Below are experts of layer 4 (counted from 0) of a mixture-of-experts language model. Rows are named router (the router's row for the expert), gate (a neuron's input weights, with its number), up (a neuron's input weights, with its number) and show model dimensions 0-127. Each number is 500 + 25 x the weight over its row's rms, rounded and kept within 0 to 999. Numbers have three digits each.
After each expert's rows: "gets" lists some tokens that make up at least twice as much of what it gets as of all text. This comes from a sample of Wikipedia text that the model never trained on. Tokens count by the router's weight.

# expert 3
router:502512440483514506482510454499494510513502474527548427484505487523525481514460499491481493478494503511492488542511495462462517516482482517551481490485481533486501486522498498473497516486484480504474477473540471500523491454498495509475517515491455493521474553525492510509503514501484568517487458483458527470474481467500479519515500440480506452422533505506481514519508492488494488484500
gate1:497513491453474477527518472546537483470478478482502518500519473519535582488506472527498525512487520452481502476477522513486532521526515517504465469485473485503503521536486517510506517548497497487512499476474499476473467450520457467475490528497507483530535456494459499468505494550512531517455522527512503495534512498484501505490532464507529475508482527468513531495485472496528490493560
up1:500513517488491465505485473527454477498506466525476493527497495511447506518511513512481557486515476536479511486560506471522527461499479497536476512545524504504505514496468456481488503467461505504492562507507462532506519489484517469445509492495498538504492485506480473495485481555486480497510512479465525501542506441529510484476490490503453486497564497510444544481487509495495500489478
gets: " ", " 0", " —", " Total", " final", " Candidate"

# expert 2
router:499458477445486458466494513458491507544526523445536473507488504521475493504476506463491476476473489510491474519497503470494519498537477526550453499495531501490469471503474509456480471488464504500447487511543477502550496497506521502483504480487477507528517537550490521503528461525528534506496501465509489478491454493480495524518475454473516489486520514477467528499498504502475445514467
gate0:526526505524470487478513505518510489542500456530497481508510526512513452504490513491484489510476447496516451464518488526494515463488487543529470512469496494527515506524504522473509511530532459563531501503485490472485527467495486457548498466541536483524511491488461509473476481527504482474466482489506466522511488536480514529514489488509511546496469480542454492462466525536541484505474
up0:478501480455521532489491475504514506518476526554486508533464486469504535531494461469482457551516502493517486506488471468510477476507464490472513485508505491518493527493501540539553513507486501530535501477497494481511465538514534538487521491505486440530479492477490495507485493496492503478525496532506508518552503483503508498530530494546506477466453521474533471520523512424539521515465
gets: "ic", "ist", "ical", "ian", "ism", "ct"

# expert 18
router:494516483465481475499511473496466519514506471498511489498467494508478473543483478465533473462492492504506434493522525485494522504490472527548496492488504537473502492465456495490526509506528479486461481471536479481550504500530477464499540500502451461515504539546503529542501473487498510517532500486499509460525486483476499551468516512481492472504536482479468524480506538466498471476436
gate3:489518488500504466490498472505477442511551504503508558533508504544470514514497499504500495514491519459515463521556499510509474509516476527544481530518514515506495471508495433496499491484512468538474517497477533491504493469487464468505482538484461475487519514508490488524533502431491546497502489504455515518498516468506476517456503540502469464542502525544534474527505507495520518456505
up3:531508533526511468544477531457507524502453511504480503485484469504517466480510502504471523512540497512504508496438472520510550511556531517489505515505502496514565537490519528496523533499517474472528488518467495511505505566537485492478504507481505542463481489547479476478478481534497488485504533508502481509500480483539539475515472445493537529512514471499496519538472506505477481522469
gets: "ly", " also", " not", " later", " after", " well"

# expert 17
router:507489495481499489515507496485482525529488450477516472469501517500497478520507482545499490474452504514480467533485473493477542520486476550550466485515512522507489490472499525472491462497547466516507454504518468452523511510467471491463525479477478487532523540557473541514499439448511545523500512492493508479484470502510471537469478486457508506483495528515485496535494495502519469481482
gate1:508545492492480507539524496545496536481506501537494526502487473514505489489456533496497465463495476519486504494499484504491516484534507483533447545478544486493542462440461504505497478511482536508483426513467493485499517510525516496515491470522505506471527507500515488464520517495468493524480482514490491506556537503514557476505467508480490547525534514485510498475503517513482462498430
up1:518507458495485530532507488515494508513469459527459501482491490472502511529534494505521492476509493518537493551492491477518472498522465506501438492471506488491498483481487491478542451435484505475528475455486479490487537443541471497521516513486507479495474458461497528447492506487482467482540515491542509486543524506519516513488512506489528495522510497452503548493508509517507447538475
gets: "en", "on", "er", ")", "i", "ens"

# expert 30
router:482477479471506510466548510499486494535514486471506487486480512556488490531466495490465522484471477542462478548560485477477529518537520519498505493522479529485515474490501504494506489527492479492468477482518502483579515496515484473518533470478465470492498517547495535510500489496545540499532480468509529460525476456512469507496482475498510505507520521524439503521488489525511454524473
gate2:478488486518523481468477490525496516556504458522533491465459526475470510512471545504474548482479508520509476489528474539517537492465461543515480507490498507502479486466472530531486477514497491474526500495509502477515491475522505518478494498454468500520476427482555504551454543525475465536449485535479493533467516488533508488509494497506499487507495488537483468509504485517519514499496
up2:508534530493539507520537534485527511544544476453475504511511476486476531512466552502476509516498525517465506492512499518526553491516490475505481521459520500490443532511474454491461496503481497469496475523519485472477453491483457484518487469457508470510540513500481496523525491510519487522517471501511525498485476531460468513521490543505507503489501487526499492571537516516546472494526
gets: "th", "st", "ch", "qu", "ath", "nd"

# expert 20
router:505504476484501466492507487491459553524495502491510454493498510532524461584500479510465470465439497487448417524527496442519513524470522522524505478480520516461505479500499504497507487500516492476485474461529487506504511488490497477501492511514472486501493530500508527521552470470514548499492498497491549483476485480485474518520468491480466499486514524495478518544472502485521486514473
gate1:539494484499450468532479511485471496547527488548503501490450504514525545507497475474496470476498465512483499523486541491524481489497563549508515482523497481495489488536502484513506524484506486531477447521512441531505458502490503448506510517507482522478487509511504526547510534505479521495509519526463519493472517528505463552501502455505486520529453494525486484470509501545470493532509
up1:515519513465471495553506524568470465470529511561497514548474459506463510454549510528523486524502499493504512512526477507496505504491479550504494539481452517505474479516487467498488536489493480515497471487492469504494501535492487504482475437473497507517513479527533475488506500476469461556491500466450512524475498503501503490485502497504487522474483470482506512518533497460498486542541
gets: "–", " (", "/", "=", " /", "^{"

# expert 14
router:505490505473474483505534471467508536540529516497530425493471509502505462516477441490500504492484501508474468507512482470501513526523493523515491486531524532525490481485501524487491483486487459499513424486497520472530522489521520473519541509490482486524481520543470541522517468485531547505533479498500509492481477475508468565509469466491511498478566490481458506502475524504496477493472
gate0:512502505462498477489467502528519522494495484525491526522482489509515497480495449462488500501486560517486475465507522497547537530499504509494488526529513511507459482493504494453494467510509540523523480488488451497492481507509506544501508450488503499528521503488482509542475481550468502431528560454496518477539500464474494515446477483504502530472476468522480500494502525499515493456448
up0:459537529555512521499525479490483463505479494464502513520508495468480455493510525509512501488555506508521512497549490520515466531525502505536505511493526526507494515527484547462449531531505484487521583498473471472493500535488492487458516508480498469473477513518473493485437496484497501493474528514548470510497551548512480508474506502499506496506495515470533539504518513508470487539510
gets: " 1", " 2", " 3", " 4", " 6", " 5"

# expert 31
router:509495501484519502487501485465491559525495490474545479451461521492495440558465497519463467478461537501481474486494510493487517522486491518496493491519502505509467472495453537464502498513510477475476475512542476480499533482504492485510491494494452466509488530543470526537540470445522499506495494491466534496520470495501469507520479490475506499478567508482460542521463473504513496488493
gate0:496525507533535465522459503497480487510500525471471537496490517465483501487466491499498542468540491481486496479477495463565527513506493495497512515530540518456493497528530505501490505518451471505495516511470483489546475430501477510512474536492507549471498517482462480506524471506539519461505477450531487494457507505512511534490488475508467453476476520465472498511503477464511468475524
up0:462505497476470553496445492479503516519489511538538507509473513522482484512493489501505487533499498549502496532506508457511514457519554483528519492508504513518512522482501548481555512522498493490517536510437487473484453502516505503491524523475446482483467495538515511491464510479518485509520482480507443514530482483457504538491485488454514513467496537528503470493533469519533547502470
gets: ";", ":", " |", ",", " –", ");"

# expert 28
router:517477487471488472541490490518447490514529493507553472511500518517487478527500458495500509460477477485459468478530465459466516527500477560508497490487475503499508457502483511498524447508499470486466464475479488502525496506521517503516532472464455501507507517565521527500510456434485513509501475492506515502478479496482435504512527503477480478486524514474496503509487502488464461540466
gate0:526494480482496482538504518474507506519545499526555488526563526470499503496515492504497501460508500486499499491490521489507527525467481467475461519534509511489461536444511518493554486495492571487501522500437464551507482492468515508494501535454511494480508500513533513497511465524474522485493502541486513487501500513510534504516515488503478452501548518497484443523542523474464516505488
up0:482542518524522496474462495492503472532527483524547481505482524492509523512513508508504519490484519481491520504487520484491483571476504532482464456482534489491499506502501511531523475477500488483496488447486467484501484500526505494494437518481493492529490526562550518571459545497490502503507514483495453467503568530515472523495484494508485464520473508514537484497504474499503438514502
gets: " of", " years", "s", "on", " year", " century"

# expert 21
router:506483482476484525486536506472526515519527515510542474466477505543487500520512494522504480467465529502468470512530465492511527516465501563490446491519489527501464489532480522457493460490496428504501429510543443489513528513536501471545518481494497491538475514517509540498498473469489512505532522486513509463476475504471491522515502470450480493482503502497477483486495524486479482490489
gate2:476442454461504484490455532517499480494511484494549475533456535509491553496494527529499516472483509515518512463558456518521492515484519490479504478505486522550459496493467467460497490444476482514528478467507511472468491510481468476527462516506508500502503508495505495515508507492496497528469567519516505513516508468499528500535518487494456494484454522504521505484482439489489518495476
up2:530543506523500477509490500447477540514485553526451541497496540509530491507509488475499485475517473463461499518469494495519531479497517482485526481475453508496498455490508491517533520493539552497530557531444485532488529486490484510472506473520510502491479519501472482498494504513519518482497438492530518457522472519521486510457501524505510498496522474471540484508514525510495454555489
gets: " St", " A", " V", " C", " Sh", " Ch"

# expert 24
router:501506479484485479495519491473535511507540511483517496506512519514509452507468479500498478439490503547483469531491525501485592499489451509511504487501503518525505455494438511506497461497488502501482449518549489482509531495500499473485538522480482475535537522536520535511531515461497503501516488516520499474454491497468493527504488484501513478479569532487474480516503518449501484477472
gate2:475517524495488459518517535495490490501507519461520463490513500496492494487544474515530523528471497490463458483501527503519514507503514470537523510508479515478514511536497475488460444523542497489439523520471473504486471457471483486502513485467500509507498528489519462490494461499556538518526452553513477513458505522535484508536514482502485510467506446488531470483473503516542495485451
up2:451485475499520498538477520562510484487529500475503487478524486477463490522501501490479546494494490490505494493491479478500543474533485507546507535468485483502538459444523543520490508512477490490499494503478488499474472482463476492448519503486500479500470514485516483493470480509502536472575441537556456498488514483515502508477520508474453507495514502545495475471487547479512496478510
gets: " with", " to", " from", " by", " for", " on"

# expert 13
router:466497505480499514491532508450507534569500486476537459490474493524495486524518425504475507476493516536473484526512473474500517582501471504522502470495489527526484480529495494459518501457488496485493438492508489471508515504477484503482520530514492493533483506515487524501500475484499515476528476490500499499498460471510442505529509476492499507424523507462463510520484499466519495530477
gate3:485517480531547497481508489521502492502504467491502486500505506566493518529503457530532478496488478511495482525497533503473523511499502503525513467468508477478511535473486523514515490496512504522535464511507499528493462478506472520445513484508484543565486557535520494527540462516470488500459509558507480494517474508510499501527495490484528513469551509517438467533490463508553509536515
up3:510494500475507471520521544495524490474531490493511490522527501465558508501516564551521492500512457485518502511473494468519512461491481469507453503460503465468513553480519510485488490512497535493510538477496504462483467508534503500491438504513509507462532479513469469504482511532503439504489452452477472481505520509557506484543501508507526490493492511464529478474485504483495536529505
gets: " D", " L", " S", " T", " B", " W"

# expert 39
router:478464509494506482512511477470480549516506508503542470490508489538473475543484449525446492475475503495477452505488481508509522571524498506532504458470508496475525498477462496487502487521504487482494468474546501488565532484502455487462501500495484502520505528546500525485528508505500510463508497474525551432485485481510495505527496495455501504469503483495468498513468504468480478456495
gate1:485496500472440508526488527504465510485528494492469512485498528428482485444487456514469482491508495531456505503476491507516475528484484487524494466492486467494488471444498517444515501518520509540496508459469459499500494493467539471520521518529489496445503471489469492470485473506470517459507453474456514502546486500504550528496518510496518507476519513497531496514536538519512489493484
up1:514524503540536457482498463499476546531466518482520494495520518505504514465500491489516501513543502496520460523456484497451534525511470526502481488516513544506469468514484498528454514492482522487483466470514493523505524465506483481497531487484559492523504504508508479516480489441499507492487528546536466514491525489492435452483529513528506481489514498532551507478519512535560515479500
gets: "-", "|", "S", "B", "==", " -"

# expert 15
router:491484506450507538489503498509506509536487513494539482488487545520525467542477469516487471480501515509510489546515521487522507521490500530509484459500510529460487457514456488456514509495507481482449493531505518470552499501498521493503504533476453488476514584534520527549492479492523525487512497514514484471504462452504486546478473487472510469460508509506473491520491530451518480489477
gate1:514504511452488517512489517469460546513544496503497487498497495453522506502530516491447489505509484479526475496520515446473466516525503480507521527514476472511467516489515554521462491496523484555520484507479493493486529514494531497513539537506471467482467450486520496446474471480502489484498535477476528516531482450461512536507483517489520498508462516478494526515500471441521548479509
up1:482475508520485475501570485520493488523498530526479491476469473559491514524534525537446497502518525465515519502500543481545489491516472541497530521513533483470489487517447474495499528524516465533519493533465498484481487520495491477499501506468447494484465541490477459535501500478509515489479513466501465506489487483532507483514491514488523506505510537473518518470460493438520523451516
gets: " as", " a", " is", " was", " used", " known"

# expert 33
router:507510449456513484524528441481496513543513451481511477473492510532528474506511493529507494493504501522464436494507502475483530511487507544531479440507492543487463497518502518478478501460500497452469483500508524484509512491507489497481517484487497467522505539501474527531541496442513522489482489509500500483491498500463494556530495470433481516492512487496446515519482489488468456502478
gate0:492514516505504492551475489461523541551494493526511520495547496506545475473482508508512479507489505518555505489506490463485501518462508482519519468520467484471534521536520508503496468491530472467453526498508492515506515488479512463520539495479516452482493468506458494514485464509518465501455505505522533464488471484450500573452502511484486517515493558542507501521490470511518468496505
up0:507470498471499541538510526509472518534504495502472532464527490487507519472465522500513509461504541551542518508480481477480481509448508478505520444505480471494527502491500511503463461537493498469473558458510474484489496484499496499500526498506508476492503460522501458503481466515483499491487464537516527506495493469490493508465538543533495500526525542566468534528491520508467535535493
gets: "E", "I", "_{", "\\", "}", "O"

# expert 19
router:489516459472521508512511463462498541522492478505520489502504499490517433540490483503504489463478505546495477527545492500512539527508502524545487433537469527526517498472492531488505479474501462486467479460499509488543503517518512484497521491475459487542495527555465523483526437513537511455514458516498520500505478463509498518520481495490480483469503492509445509515490497495491474519501
gate0:518500479478532465524478527537527462500514542456526459512483493512544487484493478510487475508521475504494523528520500514457508511500493455509481526482466486517461500505509514523520500458479503494481468521479534476486504483554494531456500535476508481530540495499493467462489484479472466499491480512490531520480472549478502523516488478476463485495466499524488455518563546452470464519504
up0:500543515514480508495529469514498461503480499486490488478498514527483451476430471457520451496519494473459536525543515485500492513498482438519513536488469502509447505554518517495498464481456498506483456486521538448480511517494469494518531465490515457491515499489513510491502504487548510497493470513543507546496516513527523475518485508486490476505462468489500465494536524472524519498508
gets: "\n", "==", "\n ", "===", "\"", " ==="

# expert 8
router:504516493464504492527526470503506534505475471446525484477483492526522469544487468481493510488465505521494484489533494464478536503476469538505454470523531541480507491536496507495466509471466499507504471508492461498498549490517502452484503473470440509534482523519515543503540515514499500503495476489524495441494452471486467513497496465493506465450510507504453501481518511484505484461447
gate3:510508480528482508503472489499507486489498472505511497442479506547510482488470519467557478471517501577493535521498525534523511489502500497483501510521537506534513463518505528469506479484461477448543488527465488525525532474473481485482495495537474526466498542531503549531510492481505498521491511520500518499487507552475530494485502489529485565510530508517492522463548499474519529513469
up3:527510504521484496533456522508451477567489458493562499484527463485514465480506508510520526500468535503474490509517512488491538526514456506488493512502490467511478519510540512522492535502519514522470488496494504487473462495513474521463532517483484511514485468499481503517530485477535535490472464516500482493522492473481488513490462564494446492493526469471538484550485465515541516449507
gets: " E", " e", " O", " o", " en", " el"

# expert 32
router:467471485460503508517497491479484514508519505505567481469498510509499472498462489476449446476473473504504501508534446490511512508491450554498491492492478531476502465527491482459508454483491472515515504500512449510556503495469479483506506498478447493497494559531512522530528456500503511481505513514486504479491468476478474534509511472508483483475535496454466526537507508451525479506489
gate3:511530552523480493443503511501508489489481520498492497509454479495534481500482510536483508502469498492472476515495494492495493493513530506530494516501499444493457491531501473466488514531538485493521542528461497464549503496542502453533493512518473517448528478451519505489448497474502534479551519530482501526501462479484475508476528495539499445510490517524455489469484499498497539465471
up3:495529496542498501442496511565524530473511480527528464487486442448517497512503481507487548485478502492495507515528486518500476514502511487492465491491514513502498490520493513493554540534516496436508455488501533491510490503528516463498462552491542538472494461526515463498495480496508464464534528508501509499511471533526518542529460506510509531502516476490498560504487465487522494491497
gets: " \"", " film", " album", " work", " song", " music"

# expert 38
router:497506479463503480512517520496496538514524522473518497476489511547456466501489479490476526487457516489470451520505467494478514529513519494503458486527496511530478481472476546490494493522526514488509494448490524493507548511481498471498523508502492470560486525521477528490526488496511543484533500504473504449493473499507457518510486455479472492493551525508450468544468495494499417498488
gate2:493509511520497492503487521463513499481471532465486481524525517512507481491490482501488490509472465471468491517465498524484522510491498505472462475502477524475465514517497469500472492493539447476480505506482474555484504523487519515561522480509482544477450504501464511516540450510516485532544506485454510459511476501467523461520447465495490503521490504461457570510476525500502472539501
up2:469548516473476508532517491495456527504526520532481489486506499467494482552517458458523534481535484529504495512508518498517519493531527501550497466506492502486487506475498474462489510520534513517543501433511489483522459530471488507439517502519476452497487484520516521474491489463505499441507519515528510572500503498493515473549493481502479521487511470492537482508541478511503463481494
gets: "m", "l", "b", "z", "t", "d"

# expert 5
router:464501463476496471497538467461490491501515498471525480475495491508486481499490475512475513470503512512505492523522488497500512533518503584536483460511485552510455475516468539464483461489488480436487505518518466503537489473543530476504497488481505479540516512529503540528524448493556503487524473481493509481508471498504486499479488474496505481484534478536449480533477504481519468469498
gate0:494505511466489510479498472470528502482500516511518487491495513487504492460542485489482527496450475511486464481519512510500475494482493495538478513528489514519498498488451458529495500527512515485492485479478498522480539532485465508505514482492554467509500508444519504523451503461503518496471494457478494448444502529439499496468466557493500530468474526502479494498475529481520563557522
up0:460480486495503522529498487563515467496476522450543478539491498503525543475495516498467460526539525543493501515539500518515515526523524518522468535515500483485470472472475535441518468498537483527508524507485502516496485527480466486475547504478545508477527521456462496543513503508526489471490523521481515476491497495488531465515483487499454528491474481501484526514467516473511488525541
gets: " the", " The", "The", " This", " this", "This"

# expert 4
router:495485501486496518479532508463511512515516476475529474499506524511484475503460470500441467481478518536502449511523493489475552499512494524491465488542528542517458497519479521436487493469492489479480459491494498476508496505526486451477494514497480515516497519542468521524546452477520537510519468526509551493497447491493459521520520464489509494475498485524475472490485495474495481468447
gate0:493493517475528510510505535483527501516451538542477464495503518519512479534543482507502523466503483455509487460533500521498491503508469476504510507525484506520497535503446491527458480484524509512500438458486530509522514479522476515520547486499479504471497459464512458514477509533501508499487497480520505478507536436551457514542506524533505502504505489540512487522449493499484473555486
up0:484458509506481535492494514509497502484540468523510451514512507489526508529496481512461459497461474514486508555513489480561500534503523482492480463461499490478525493545522510496473544484486518520513506502493556515528470504502507485531469488498511488515503492519489488518495464516483446503521515484544472427500478512469536548516462537501515527509471512474471507500517533515458532493548
gets: " m", " c", " b", " d", " p", " t"

# expert 29
router:487462460455472477491542492487488514517508485482513501505513500498498480569504463508499505452501482513520455518501510494503564496502460506525514450524483512493477486521499521505522502489490465482473487502529505485512527484478500487470499471468487525512474517513520548477548485512521487457530458519512521483515481499520477500472488429454509504488546519453493518509483492468496433518463
gate1:462477516488470506466540525509506506510493500447520514514560545559522491493480492494504515494471479493521487503512542533529489526525484481467506513477488468460489493472481552532495501477495514469478520501500501548509512490495536481504504518542520457499512518509469521524542524515542485492490503534436500440476511496497451507489472462536472506533483510515488513505548465494491498490525
up1:487520477487524490513480477512488517555497502487475492490496495493553506474510528484509510489476490465510501454520503464489499461436483463526512470456494550536553480518504548507495535505537522482488473504491512470544547522481492498529508529530470499490495500487497500476529529501499489533528497519513530498523503455489548476480539473485483456535523480490528504476505463538455508533479
gets: "in", "it", "or", "er", "il", "al"

# expert 37
router:519505486494493475466518524512487511505497505472548472493513504498521500524477489468503510472464504522491463508521515473478539504510504562511485454519500516502499493501409537479524474493515467499465487481529505490516522463518533504482526506445491464507530540542507520530520484442479557509500501505513515448519474470520489535529474480462469493509502516517480500496469543504483475503471
gate0:496513508466519516479514447504487485509463508487417482489517503459505494451482509478467484513548459534454523505516472495489487569495506482511518508480499518483450516495481504488532514500532488506450478506498509522481495503457500521483535469512517478528524548481536492476499535499480502496519495514518486521464475454485518534533476510505469503486507521502504527560550501472527509520497
up0:484524517527509502485504531522468519500506500514499510534464522496504473483461494497508528496543463490523519504471515496463508448515549452512520508503515486542492509483476491523500522465500495459487504487503434496561515514493493495505506514544485475497441547561479468534505528486503490505465491532559508508503521489506490503477486525462512545518506521540447544500460509513511500509509
gets: "%", " km", " ft", ")", " mi", "et"

# expert 10
router:467496501478482501495516497472499512506507518507523471483450528513470440506485458529473463473498458530477464484529492469513521540495490516512503471530467559473501447501486506480496492478492456487477447471515489479521548489508514482495486510469450493537488531537478528501539455473530510498530509506499486480521473498478474513541498506487470463471557523478490512509468518495512485511488
gate0:524486487498461508532508504493509474544460485519483520492508538519483463468524509536525510499480470474516503518486529483536507426447503491540488535517495501500529483522565465503503462484499479473471476511547512528487535521478518490512491470507526499481520502548516547502497509484511500452460507493490508486474517538511482514486469467510574507487501476477504514496518525466546489482496
up0:514436491521496485524522491467487518513530505481491510511479508504474499504480480508508528430521445490512482521556530499509520483510527488490490518502503532502544537482534494540523515512476490493546521536482518509534504524560527498533516504537497488516488487500525518507507492462541487491445493543518499492479526498522458542484546503507515516504514531501530509475538507449547527513472
gets: ",", "),", " –", "\",", " -", ",\""

# expert 27
router:492515452475517502490519482491510531500494509513499462499486520506516467528497497516501489471499500572495441514501480497457515547493498530524495457526518518466483499535444538495500469488516468463465452489502448450496505469517507485500532520463453479545507504545522512485504463480528517497521489510485506493528474465492451523514527505484507495479524517498490508510467493497487484519434
gate0:487503493517513507492496493481460520488522530522525501510498503499490496490490450532521489527540539483497532484519513522530507491428542557502476524495471506485476484501470494510495441501478515516529455459484464496482528488512498527497495429461476477525507513535574502524518516481517529507506505462533435507501528461514480529479511509522469502510527486493482500509534477495471505479508
up0:463515502483519458515512496531509490500452475503509490482476487500537526503496534484509483455463478505502467514495511479462471516548456450479523490507541509493536505493531541470481501471504495478443527513523540494518480491489493469485496563534511521519464471520460521476515483540455480503541482555516515499487493515493562464510466502480498477465492527494506509508484529512510485518510
gets: " |", "|---|---|---|---|---|", "|---|---|---|---|", "},", "|---|---|---|", "|---|---|---|---|---|---|---|"

# expert 6
router:518507480478508469460543495494485524515481474483494485479507506490478500522480440478494491459476482500467456518532459482457534517505476516495496467490458513507488498500486530487534436502496458501505472521532501476542547513493470475482486486468489471517523515507492563506552419481501497504518500492470495487521464493506473536517530478471490463476535502502490505486516483491501470517465
gate0:483460477509455508499524466495470514450470555536525488504523502501497543473502460510480464487525484491483491498509487523460484520505535532522438543480460460509499472439460503475497474485502522497454475492490505542516439475504508499480501542480497495495498504514470498494542504513501502512512475457507529446511506515488486473514486503498542536504530499464510492536477471485491504525512
up0:503531504497512502464494534473524437498500487497482530525528499513541502502502467471478468522501456486485470514510471470521508548505504482474498541467466498472488494499500490524488500479501499507531501464489482507516490501531504547480517449500520481483520545513494498539531526487522504526540464498438563487525435554523484506520541511497504507498543499503472499531499454520534498498508
gets: "y", "a", "o", "e", "ie", "ro"

# expert 11
router:495507468483503481481513463460510525521507529481524499481497510504512414540482487507471451478489522520498471523513495484522525545476509514544479489527497502514486507486502536447491453493471449486483479467498501496567498524492503491483505489480470475525484561533498514492519450510499522457526470518493537497495474483483502505524505485479469498453490528498461527519447481497482475504503
gate0:475482449459504482481476502487495515517476504452486526485488491498524466502474532484513495514508502510508532530558495434484494494525493511494479536444459480514510475541500500498508522497493476542498509520502491488493482415497506473513520500527515446481510489484533495469508463514538494450504501461480510517554531484498535480516516485492462480474478518487498507453473546484498485527519
up0:512517517484469512485532442495492503440455518475481498495516465501498497471509464527497523503480471456499484484497520546553514485527499516487496494505493514479505517491516478445454500552541474552522561497560480482495476462490498478487519476516513523516498500497490499488453469539517556468515488477514508467492478488498505500506543490488510481482488500526475504474512467505486502552525
gets: "\n", "\n ", " name", "\n   ", " ====", "\n\n"

# expert 34
router:506485473466490496517504498441496512524516496492522449472492512520520492556483505495497496424479510516488480491519466423497508521505510511540463452504491492487490470482476511477494465476508486495506464478526476485534511496497462487515555505456475487527511539521476526538501469501475532470505518502468517491478482474477465544489497490486526495491523497461444517530500539469497484511512
gate0:502483465475472450527480508476493509484529476525509540462498501539513472497484459502511448469517506505520518483525477492496466472509502473511515499547468537492519513552538515499488507490539559550508488467545490515503474517517525467504516489517519524499541498536544500506509470504481473513535456515514481513496472458504493491538512487505459528467531486543471490512528532517481472530495
up0:506475519492469451456465455499522494449476510538510534507511502516478486470517506464503494529492514492499497546562516540488522498467505480482497485499489503466494532475471471516500462492491492496478486501517513479516514549459544542487476514530533506504526515481492469449531481498500490500493482541525490499489475468520478522512508533507475557512459490550488506528502508553479499495444
gets: " New", " York", " States", " University", " City", " United"

# expert 23
router:512491485476519502476505493477487532501538507521546453484491497505477467482514471507468470458509474470489478503481482452485528549492472514494501455469458499524497488488495504475502474527495462501454479468534492477509515498516485502483508485475497480523491538539508518515526491479500535501512441480464509483509475470502480547484519439454517478495564544486498473520505524486507476506439
gate2:497510434494504554524481448425540509517502510477507518481507497471523532508507505486540525460532464513483493502504513477460547465474508526522533505538485443477526476494536481503446515510482529514492498506480482475491505476473482482468527467516518491483520505506472480484508520475521540531491490501462475485490495483482498497521516504450485530537489539500522516520512501453518475488480
up2:481505491489521517489524486480508498517531491516535514460502496476496495496490481497456552475514494523506468508510560478460528466528477512500489531513500495489552516489529517447502529493549472522496529501491490480522536519511512509518508498501540511454495486527506452511569477427477501448523492510510470505513525514439504467490487477508555469493498488523512509521493546491516487515511
gets: "ing", "ation", "ed", "ings", "ations", "ion"

# expert 0
router:491501435469516509478504504488534548547537499486535494508455540522481479515491502482479444477495517519464479504500479491500526541506471516521495469523500520489510477477500531469525481466511457459487488489519506469501521525514499467493482514477498494529488538539496532521527496455526515496505498505505555502522464485480512514533517492484486497482583490478483492529520484438520465488490
gate0:472489488488533512457502459478468491507483504512469517521517489464491486475438509568484475520536494524561540543485509516525533505471495511524466529467473506485509493540507552462478428499475529486486514483480493522514488490492525494491480488488513485521485475474506498472520491496466480505503439460512528499500496490483478473514470492519494527455479513492511516496447478528501501536521
up0:511468479513465500484478535496483470464530479509495551511515464435451495479494496510493505447473481507509490499499484505500532474463489517515467485481473509485464529496471509486510453520509475535465518470535433505486497507525503506523491504446491533479569509507506542472478485497500461469481494513481509528494478500458484450491471496469491528524499517498512534512462486487468524495516
gets: ".", ").", "\".", ".\"", " .", ".)"

# expert 22
router:485501465473474485496509467512507535528487500460528431474503531527499477539496473496477503485473527544470477516499470451508519533499503519505476486511476517496483485476478524470538491502512469477487448484532510458524506482534496439506498498496480487500508520540482524534543470481525574506485474500511502449499471468467504532512485492460481513482552497515490507476469514483494488492493
gate0:500494478470506504498496537505554505487472503516504514517534527535471492492440526490507501456482520528482514490508480452529498521508484480509512568510492480501493471510499457486491507480523446525487542501507473513544479515530540502458527476551472479505482516480481519483523452465527454504503463514547510474503459498534497539494471472494540526508539517520486515502533518492523501483484
up0:456498471513483496491499508490504525504491486452495465514522447537515492505491508554490513534552485482533472470481544513469491564457507527501466469467488515499507517519506543497483478509539513515498475489516515520485525499523501527507511511458485538511516487555462461474442474536470504521502516451427498506494520492493491541506521508497525522498472515498500501482494485529516531516492
gets: "1", "2", "0", "3", "5", "4"

# expert 12
router:492508504455497508524535449488515503533533517478547482499505476520471490534495469487509446478483477554498466524521520493471522501492509537486526518491496519485478496487472514505495499507476506498497465484533517482556510507518539483491501487442472494552521526551502518513514468481508524493498506522502499520495476447483493547503532495501506466501544473521469457507487527433521445501491
gate0:473513456508500496513467476538468530490521529461537509472472512517502506466490480476484508455487537516468497447507503490498467484500487510512476505483509487509548548489494516504517496512473505478452482505509489488457549521532509537479505491472506558479523499527498467515502496518500504488446496471473520467458506503518487475553478561525521484552522508518488471493492526509457451496493
up0:487483509495495507482504513470483478527494512518511472515512489550472457540478551489507483470472495472492499457544505511496494487494472495511488547506524527549491473506502442496548517525534518449485463483473526550522453491528524497515531500513468514510498532485443469521493523515460502509502475503513448497473517484514531489487486485483555506475518523524464484545526498464491508505517
gets: " that", " out", " all", " one", " over", " it"